Weights of a small mixture-of-experts language model, trained from scratch on English Wikipedia: 14.1M parameters.
Below are experts of layer 2 (counted from 0) of a mixture-of-experts language model. Rows are named router (the router's row for the expert), gate (a neuron's input weights, with its number), up (a neuron's input weights, with its number) and show model dimensions 0-95. Each number is 128 + 32 x the weight over its row's rms, rounded and kept within 0 to 255. Numbers have three digits each.
Before each expert's rows: a language model's description of what the expert responds to. This comes from a sample of Wikipedia text that the model never trained on.

# expert 27
Acronym letters. Capital letters and letter pairs inside acronyms and abbreviations, such as F|DA, L|PCM, N|XT, CER|TV.
router:168135146098167091147119147094140047082132079139121131163099133189104129095094090110117129103175151103075110147169165147147086150200064142162080156154147077123185140152144140131182087151114143119129128146130103073105117109102143162117095127122184120184091142106130102070147085164111175159
gate0:154121089146137116134014139151109132077092108102112130158063168144150171089118159079085126168092137128100096141112130117100124102127105107131182166094123111075151154171182117198121082150116160133144146127195156125067128081071106112092112176091174112116164154101104155129114106110132133149
up0:139130114151092123117059106142083109064093080118124103110092103127147139124082126096130089114119181172133099091172164112091159091144082144129127132126121097112136129131183094173150094171092135183120138079134079091145121106108151061093147180061189121160160153148107184105075103122148125186
gate1:157128148084139169104099110147086020107103127093174087115128074220159137113141156134062156124134103156117079139099147099143098117112084107130087142173146074135207136161128163137168109132138095131149155124185106140142153131150166180175129124124174106132126146131105126106116130056103156116
up1:104120153156143157147118150138161146145142130129148146141175136099150122155157077228196070146144192099139147100133091193145168115129120154133182109144167117117112142126103017138114144146078165108073137075149181114104125126196137130117133168110087158107140160106127135148148089121167111157
gate2:112214102186140123108083131114194206138106122144122147110105138118107152142102088135118083187087103118160161110071144167139072162149138147147123092151131167085194185168136135077111153087106098144088147117147174112131096115083098181135166174074111125132119161098140095111128141111104085124
up2:112024154085110152131152126115089088093145118113160125171148106072165126129122175113106179112109176208132090127144134133110141136147151120067117151077090049186092120113128157177157086153141170102133139176141122124158155184159125098106098115125156177094146086158108157103120109129162158105
gate3:190159143112110078131116187122152153157103116122087138097084113160118172101152121159148122113148152132114178154077149178149154161208147145101121095124156204082146136135134095191069130140153176127192137173127119081111126097161060179143084158127143087109145128140113178101175095133114132127
up3:097131157116146164140124122088140098136181116092124142152132193085142084109106107122111119116128142091087094155177114069069099130063103057136104181149119090157099155157153143102175138130138108080101080086147105142152090145070169077077171095079110175116137152081160085145114142131131106177
gate4:110124129142093118181156100103110070109155121088145127113115113106120138150091143144091126131121138152162136176182108109081100092070094100218100162166120135152106130167179074118151103157142136124144119194071109059163117091181127120066050141096134080103106117115103165116139130163139120183
up4:058122131149141169085192102144110116092153123140133111125138066094143137162138180170152119109146113160142159141110138152089131101181133082097131114142118121096135109122100139133041145189140140137134123125136043152167133185180095095115149149197164105122149177144058162115084146102124083074
gate5:177140173193078141123120072155108100115153158117163090106148137122117138132096089166151116095143083134132084130170162092153144127101098047159087174198129098170167155153138157119146099145172070135170156138172103139098140161103136179123151104120092096149101200096165152110128186110091154129
up5:036135072110164123139074152122165129154079105136142138161115140135154126136157151171099121106101149199136176103069102142138134133164139222141130165066146087041148123137165092107090097134095129135133078145134163132153146123189131110130133176162153122085158097118158121103119093107157113163
gate6:152101160098122115135131119133134163123067155095152139129065126127152157146107082132154124175117105077167092115180126140126078133124133136170166085033095090156092141130083149077109102166195177132132131116093157125060165175122091159112125160087110108165146083158083126092086131119158068120
up6:183123114160116124119069123127120156120139100098103077150136141061121193146139150094138139152125083054131153082162141106114112161145108157074142131094129127095102089121181172108118113154121146116136102081096131215087100162151104149084166154065085148089073104078127104158096181083110112126
gate7:140136104127194153128113141132095070105183126111175132150102145153151066130113117157074158185059114164125098146162092098117094178134085162192043120148134161149131087135147127162131126117110118112140111096132142139112097147126146091121101055125171158130095120125149111085147041180178156139
up7:137132102134168154092098107144104091105149121121170150113113146115165098126115143125091191118050151176149065130141102119144157148134085195174080065112124129189085118124148136160111135082111128118171163094120098155110085126138201105126143033133175126078132130133111140097137083167174165151
gate8:160163156070156120136166156109080037081082156154147072132078101129130106094093147121114164117108123145121117130194139121111098173183123160167138129106092111133146144107135173088106119120095147150150122194140094124141135161176121088115121067168158102188155050157161176108164092122119145122
up8:117117094148101098116098136143147181164134125093114145133167160086096156126152128178141094140166172083077170117035066123103155141096152080120142162130139162078079164140150099139157168101140108120130083070151136095112126066094127155139104220113077153092114148090090078133122161120143114137
gate9:109167123135114096126132175108119056128148136152148233130098169141124162039147156172122129188187162134101116135108133161122073119138154119139152154068160198053094098105125112113103146116137161107114112146092156101110098120153121100072143156127086144128103124170126177117140066108120154143
up9:122164122160119146107148146124134090110162143121107176104136151133143204037128114142143118180136167126128116116148140126164110179128177135148164152089133230100153108107094137107105112098097125125067112143098151153119110136197066094072217148163083149157143162179152137121128083126129121107
gate10:128162122161089128144145130092132066065109153140140125142134121136126127183150142146144145091181146108114104162119189167121098118156118156070113184182068047150199170138124072171182165107130146132143128164160104157102168123103115127146102158167119201131128159079128099077115145097109168153
up10:142124150085098126099131118103038090115122121100167107149126111164136149161123165182174088066191141077117157125102160177128129143182126128123100126138100062195174123102170096132159135113142121091089147140145109092157184115139165082130078156163170149126079169089104131085083104147146156158
gate11:095114132118143140166102167130129154129131096141147136141135108133104135080093036097144181096131122119106124108106087121156128124189112152111050173186166046114198093097110098127132127161123135126088093144094102164213101142119136143131115163068203156140125071162122115126138121124155177111
up11:118082143107153153127159147144127085145158124125154094119125141148105112094121050093167146077134105124115133137107079154133145130193084175103034125176168041114139032083092132128104146173147141126062148156113105131166138148103115136115116134097209122154115112159120115121140156119142156090
gate12:100146146116092071131184131127111190212146097117080117093123113124107162069144178165088108192111149119130163134107135115142096119154142113115151188120140217109118117137113098141096180101121170120222116120085159087110153139174081082107129144124111112143071169177109112131150109125134145116
up12:109113095128108073126131082141121152209152101113116120107124136173126138078122198154076140209102149126130133095102112062109127100159144141091140138128119203114141090146124138143121158096120124140178130122065118116112164139185070085115108140122142081125096195217066136103125113093136138107
gate13:138097158191122111111110107095179095109151125089139119093125113123163194160130111110123103152102172107104120090119175106120063118082116127222102111194198051099171075100167126192119133147095171153116102203094151133129134137132137130104110087097102114110155145141141142106137142142142130178
up13:072159161145168124053083135133140159143134129160125128142152128158139148122156083116172171130100117114069115089076177181168157110140142131128122066112150113046179135105120175208109116121157123124121119129152163124117126166151113114154160171206130179149156138054095124145116109092124166087
gate14:191104145152146104114120134123105098102145131128107120155110112189136172196128070097148155110132110142066098139093189140120100105202079077113125092160140124188146113099103169200115112140158108123157128138179077063062164121077109120130062137149115116138111135125076159102107126153114166111
up14:138127137131134149152087045118101134060115098165145136179151095153115109134105116156151121160152140113138126147178103082174087108115099118102128180170192084146222145173148120091135146129147167117167158075103175146145110123102107195156126185117153166154103172108101143065105156166127111141
gate15:176091130116156160165137138124117076101131138109167077152128107204121093109164115090127104042109144183124128128114139172154075141189072085122062107157095099155136159116131134136162181156115136125128148115122099119142174075102164141133096101156204130172125166187134137074123150163152161122
up15:035107104110160154132154107139162162179094130143162147108166128056130162179118114149135123151118132099118135128177090145083197138110142141149155097097187151122096110120125094083098127090155157115099107110062132125142137179155064066108135128085075065117082132082106149165107152111097093140
gate16:108118164138138124194137139122145090190120096077110099106127111086137142139131160161177103141186140097110162144119094074063089110068125117187125150153134153155125131123139175124158135136128171098165119118092127089102123136155181189103060096063085118069097071151117124135172091168154105156
up16:147087106156090147172110099162136098106123144089126076100158065069143150176113150184118134155178118141163138140112128093072067070127091140155145159148125116150120101114136151136143104132080115170113171134067116092108159142187188151131095073088104073070149098155116164085140143179169113139
gate17:166141099150139112127108134144084134160191095113164112147129107117185203142189202136089122101157130121149108121125072124155151148115118097161121180156080121123072178187192112136109134053165129108126114135193089151117148190172079123095115147113086135105135141091111176153121130082127138128
up17:091161173089150151136187155098151120131094169110097158095110137195059081120108060155161129145082171120066170137112156118144151151161150183110085126098139150137163112112058136086154119181117165141133155103109176134116103073095136145169148127150188134081110089156123109079157117168143135124
gate18:099124138138131128128118076146143117125127114163099139182152083168099166150061139130074136076165137121159073094128161142142122114132098154150092081135125097075150124116110115083210088132125172138117173113044143159123155092169214130162157145133164101134131199095083142125120154179159154100
up18:199116149143143096130145179144068213137140120112150106094135125152106115109119113107163096176104121170132173153102098183143168156103127118097132151114185124208080174161118153106114133102121076134146147160197139129168141142133072094102096142147116105126109104159172185053143072145136135153
gate19:159081127132159130171107128129072076118123133210107119138124096199153136138130083112099152127155170188120111116113121134219153121220132155154072124149115093126134170114084166192146109107140117128095141160142147109163118090102124164141149111169136083135171107083097108084097140134179174148
up19:187129133164104124107081101088141088050117131103122122167111145157139137170130104060114113057123149087116128172128144154151082146135103111144119162209147078120142141130183075205209129148125146156159152121152078118116128136109167162155090119143140109096154139093127172118100184162098152153
gate20:131120097082096144110098154110135113135170136123160106133074083099156110042095117167107121120159127096120150179093149130118107137233064125085108170114096167171122173096112096106177206104149146153116165133131140084174177105146145159097105111116185178153144119153113120080110096148137136125
up20:195102120124119114131065159145135159164114146159132103119113103130149133065104092180091106137133140122115110143063139160196131099162065125058078113096140162137122163115091142155230177162169158138124166156106106106147137113117125128104083128117141135221139170139083160106135106127148127092
gate21:103111105104134118173147088141192030116120103148123116089135121133093133152102164135109123150125123162114128142132166166168201118115114129107069137102078033137109128153089063125119177170132148085134153134090131065186124069159182111134131147121075131138117183071119148113143112154141133116
up21:067139129132123120139110084154183117081110096164098112086154120106090082130122175154122162133110144162132105123132209189168208096168126149112102102100104109129143129119116110089155239126150127095128164106142117094138098084115184126157158151161085139122117166105068124089146094124135128065
gate22:084161144100109116125116088102162141141114129096154135163135127109084171112154163119119132094165096078158152165134183104157163140094133160152194197164158076037120121193158129079117116160132140129152131174059114147090144121143171170133166149102121155084148060131125111164150098069116115103
up22:098152116122091129168128105142141140145064185122110090133109070074063166133159156088091106101143123139212140160143147139138095120122136165109148190157163116092118129159209111127109095123085112161095141184103103109095133122180177133153141098096109097048167062160128147135121142115163106120
gate23:199096085090116121109146101098114074081162113177129092121095157175202131189129138112090176079112171158079078137201167100172123124185156110115108136163088099165128142129125126128174170117162102118122121162138081115100106136073123136123105118148107129129129142112109160089109184131167193121
up23:160086088119130142069105062125129084116178100135161100150080121182175148129116121117118194110111155140084065145179146131145131105167163150114124162163095107165123117119091098162174154089175086152126164122144067127095129168096116103140078106180136105182136149122073156070100175122165150110
gate24:149120174134222160116093126131166141156177142149150095123173125074084124086120063167166117098148094122126132095125128167152089138169106151217094116181142080106152174133143133123148106107109153106167125104161175135089154065196125134111123157163105103132146166097157143075104091102123099151
up24:151093142154165151066085163131176133173186154152148120103167120160131143110120067177214136146146147102127127127099140218146152141146156116169112089148133102126160127061096132149113131087130152143113139122130126081056152129145127084120132190205120137139096197074127120097086123124146134131
gate25:126207116111146131092100089155174158104147134151093158127124085088052144101118123165148095134110136096183135104178124123118105124137131118152168174142127133047123165132102072091060090087093095111169110142163215155138111127134129182116140173073100109079119127110111073149146160123109125106
up25:099092188112137140182142182108130086185121113078152127184159171148165155145110154073117127103146112135126179124058124116121133091148128090124049079138167102173095087115181198136144146146160141126125137113083102123120161130156105073097150105193150131172104090159150152082156096118116152142
gate26:092136113175161132138130126156150109103130109122098159199125129114100094101114147109183073096158196156105106086076169184147067078083104151124099120114152140169071165189103160135151119172053155096136140128140122143097090124163148117079134101126148149181136144116138059070119129087137157127
up26:073119116122123139100161121153131120132138135125135113168145172162122086117079204092140122108136184140177108128135190145137111096083088108166089077067162110209109197137077136159136109114064104131130182112142112113131134127145183120093094072114141131124098119117134085094086074123089181092
gate27:039130194103164131168184163108102081140146123158155136111169149141100115121133159119125150138096104066140151175139097122108129101149080089096149095068147122161127064113118128106082191120115101094138146103081205126123137124122142128140093105163108152112082078116153145182168152191166147092
up27:132172128145173130109094101139105115068064130138149128185142106166127182165073153104145157129158118067139148159143095195187128098129120113093104167117160074170201122142064207131176069121127145127145125129156139131137151166104146151153114139103146099181113151116158153127106184071108115131
gate28:189137135099120090138094114139098197098109135150102102127097162164107095049188127101077171197160118138155137119148117102178148157152124174120167145135085079088138142135098131112115081112092073142170130155204158131141137160091103204177135092123155105101166117136160148146130113122110172095
up28:156146124130079098134123168147173197126147152066103188113178122062092157111130128171131146178123145100136133152113148111100107093112146148115180222105173193081116125166147117117151146144102134132135095149105192128117093146139163133125133150112053145058123122121177076132105133082102087132
gate29:162119123114095104104120145142144131113117124090120160139127083078114158156153145081100118178121152130063104154112061127131097121132118109219110126117173125136126154169209042137083102163167131098116147210139113156130110130109135202113111100132114092089087139121133068161125121136121048142
up29:119119092095149161097151097150156147094123113137199161141137107110184042185139114086119150149127111147079106120149101157166094105143128055173120134125151094159119181127209107108138138175172096124096147194107113156152134169102128172170116124160144114086149113163087059119091154125157090133
gate30:105100158127206148144145147117085093116182135126105105123088132200206192186114132135043120051145096132133101128109077126131107126105100082124111108124115152090139171116141181122111086101127111146117118098095125156140094191107107108107088058126127140145093146087106097110156132162155177114
up30:121105139142155149146075094134099103121165158153097107080085178151160147145092080129078098119117120106103161120112105103182099080130119083090143078111097179065184176075117152141164085118104092165092135128116078134140056120111075153153117093161140111162136158090119089090147090141113202129
gate31:098113137122169184147128184127093075133104119158175133138142117185146144103134141124089153086084138144120122079077206141185093152153145132082093146145144162192089051106112107135141140152107128139072176114056098118179136058091143125160111122117128185127130100153111105073128125105124159105
up31:117134115123123165141134107113138104071092123102167106135145139094140124149144189108069114120110121107151138134156143104108061096114163097180132081106195115154127143134190205099078080103151061134156180179136145109118190193173110121125105096131124071091095149158157188170142093129117142142
gate32:114136134157126137130187127151137074077181150127165125119179139081143103114102203179130163141094125070115123122204072103121161154114132143173151158128132136164074110176177160085127162166116112113182165080152147147124175125160152081132082101093121139112047152075128147125141119153092126113
up32:090118197180129151124183125121155110099119184133177104140175132134127088095126212154112143123109116094112099140193125106141145127143171152181135120197154137155091135152154160117168164134091126144116158109169144107178207109152152060168089099159103141091069167097142166106120145146140162130
gate33:093152168133132158160222123170060155140124144109120165133143128144142038139134123170179111169095113116132160101151110140115182097115109094108138125084098153117164077111097136066108169150104171098104160131148153150152144143128132090082197090074145114126065146113163105144153111183166120098
up33:202122171113109122186153090122066110081088123128133115130135087143132091117153118120153143132098085153141103136126053191184125102135053117118105121137176070147166119122136182160135084161105144119130146143197074125153100140074124153062142101083154148136178173083127120104118150133144173131
gate34:129110108112127129164166174141126116101136158150163104100135102117088083138168122152058071135142128143134118077095224106174114159157113105139104134074127125165175105172107179114137055188087158155120117106103145127176160120122132162157094106107178131195126153129186147142170170126093083106
up34:133115111147098138095108094140162152158190126065086153120115140126153135081111129160194196155124150097123105168148026139094148124122144122123141141182129137106075174075111093096123188087127102085122116122144132154088103141152143092110155125103058133067069096110084086132081114149119144151
gate35:121114148112149132107102187116112180130167100165138121125108136104130165041117133110139067158163156116151163141170095116110113185116137113169177086057170179102119068129143111072113181120129163112114091148158168109149110158117109145074136106069141154152087130165143057174159087113137081120
up35:134126081154136141105117133142130108067088143132170086152151119057147103159076176091125097102127101110170154129149113114088111143140084145126114102124097052158093141170146086166136114124123073195101151119148138149130131115086218124072169089097171174143169138097135071137078175143149098146
gate36:126089109131129145158127159102108106131197138065113117110111178103156138121137128161149146095129161135081134208162140110115095179134118092111117162181161124159118156168168121101148166068221195118128125114117099137121101119142119183126139121128119133196078063054111169163139143177128144154
up36:189152126123150076140126136120160140155077117162116167141165074137081121154136069111124064134111125127131137056111140132166160088083168127181146113106100143066134130154124113156134111184071090083146120150110144071129120134135117089110120081084161155041146169175143098140168077087135144161
gate37:128141143138200131125110143126121155100136069132077173133128172151121145082120089130133162187124105103102108159130081170079099136080090154174133135115118141041126096124194136072105081174081108058140126187155206109149103161112159113111137104162132150148134127098128152101133073147115164145
up37:107095079157167142108096118151105144093134101157088144101138107186156107091110093104138169207122138116122136128076056187091086109156100154174150125102084148073175125098141160080105098143074099092087156154167181140172118156123151123172154097162146149138138168163096180092105100126160150118
gate38:127112142135180123132166121137138126056141086172133127150124118116091159086133159129139138132083132177073169172169092127142120161075129188138079133099079164088087146132140145068087110149142110065114132153126159140132091166110161153140128127145224182178160132126184148079136065152134152104
up38:142153092124095133134083131099125171165157097102144170109125130120133133176170112141079124132109097073159104121117132180061139123197153088092130113147159115157169117139140125164138181153089163220122105111092095108121083049140115115111143151105099106095069075129094122185142110184097178143
gate39:165148131127108113167093132148152170083156062129110175111124145175157150157149142089115161171128137098137139093092123109124102135051123107104060143093180135040096128105155152102068054169121146135100138127161114136141130117121159144101130123145135102099114126098102088101086012132138164146
up39:140103089170108139134061127132129193038085072125110163092104126143141172161126150069124153156147154135129121109098120168132076108123108157089069101121165159114125122103111118115100067153103139155076148098180123129156182116103157165107113154163085096153175131102104111067054088107143144126
gate40:083081153077136123103159144107171109136172088124141138120123124155124093122151129078134120154181102115175116141133085141094109142123184047210127094132102167132197070127087115118106165090080167111110116088151124168118142136036073175160137101206118119136121144116119117139126104140123134164
up40:148144083146143126160078135139122143113110155095132119116118123082154175132088116182190103128085159127080156131111147085132121130179076173072094190117163046142089175137210144149148113165141076108134138158090102099086146090166165125119096169064108162169151111135135097121134160087135110145
gate41:123097204151168093119136111125209154198134105082141148133122201144061090094113108123136112133118154078109144107092118067136101117116115135122064112138116140153139185197108156153192130088111179136197109142109145155114117129129093107088152168115147123126114151134116148142142137156049139171
up41:148160064085152110162131157091073096065148133179101158154109091114197148108136133125132096107161129140158121148150148184098156183099172099111149171102149130118116067085146087090068120176177121109063107104133067074138116090136169153085103106114108158153091094106165119120124110119167122136
gate42:087072124130130124126141113098152081069156171096134116091146133084162112138063143074143130105153162101154141110160111107090101145115160182127099176107101110135108100080091125145132084166063144131098157137066133105120171115086154083130057094090074160122114112151150128069127127155204088167
up42:094162106096137132110190125144174130152139163143148132140173080115096093106124153123144150076159120146140170114076103145125184147166169080098172155131083164070143106161107132090077178213145142108127127163080104189129112116111121100176123170135115181062134097108135102160125133081123076086
gate43:151119126164163131109101105137082084126186108141114105153138117174151158165093110142164151143122170138126141148080121173116069151115096139147110085153114134091130145135178128136083064144089137037200098131210110051134116129166122122089139109132124113191115171079099155110122097130168180148
up43:157149136136090143157204113119144059106104167113143093114112119074153144139123124159168067076163154129142119127106179134186122132144066171126069144158168106093117151089089127131112171154166158190178138144148074067130175166169137153129095126109090102167184114135101150161145125132123187131
gate44:127128138163162171123128160088149130080133154141128094114161151120130084113101089051111110088085095103016134118172102186129116158172179141088117135154098120150138146152165175112154122090073113095152186157113127150143169149029118155110146088152119113162115162117158107124131108142105082140
up44:169135106132063083104125100123084182143095088095103137131083135116080118106159129147115123183130152219161188133073133100069131117099114090135153110106143151060135111096130128101114111152170121141110076119099114100054093114200129135184153116143097138110140072101116126159147165169144151165
gate45:131109122108182131121149164130111123136135159149125104115142141190125106104124038156147152132144177154098137099106200149159154110137071127080086100187086146173155214104059155158173093127131140133132150150130064107102103086123160088147092129158096145173121130162125135105119162135156207128
up45:135131117085150130135141143116079195169137131144100147137106169163116115085158085163212221165136133149119126137079137135140190122155076139088112117181138121169114126097046148098158110156140126121100157116128106124086081022091147139159145149147099138140128113148152094148098135124156178142
gate46:146102109137116140113060132155077098156140132113182105154154107101153135132156121164184130135163149140124112145111143180140113098175134136110122246089185121124102161109083146135125102164105097147113116088193055080149160108110111193116145176096131142198106158121122119096091100119128072144
up46:074135150131145146124085131164107146160088138120128149145139149150096098135149141135182139148129172121127142087065098139112131118136177152093139169049154123120103125140130102105123115162089158138113123083175177130175120063146147180149181188160127124137145179064154093055089038143162093109
gate47:157103121116153162100106096115148120133153123141110102104117132170179096169131066158147162147137072154083107103231166111139150177146151106150082057131093073145115148133137129160110143146151098109126107128078082219117107142153143085076119074135141111116116143176097121155082085128150185140
up47:120159151123078101169091156145116128152102088061098176168128086109090152100163173086141114143133176097124180118098160121079095140101118148128170168082163213083137088139114135143115120118130181117155120169183164083083102143148079162143142198151118164069159146132131103143162118127111087132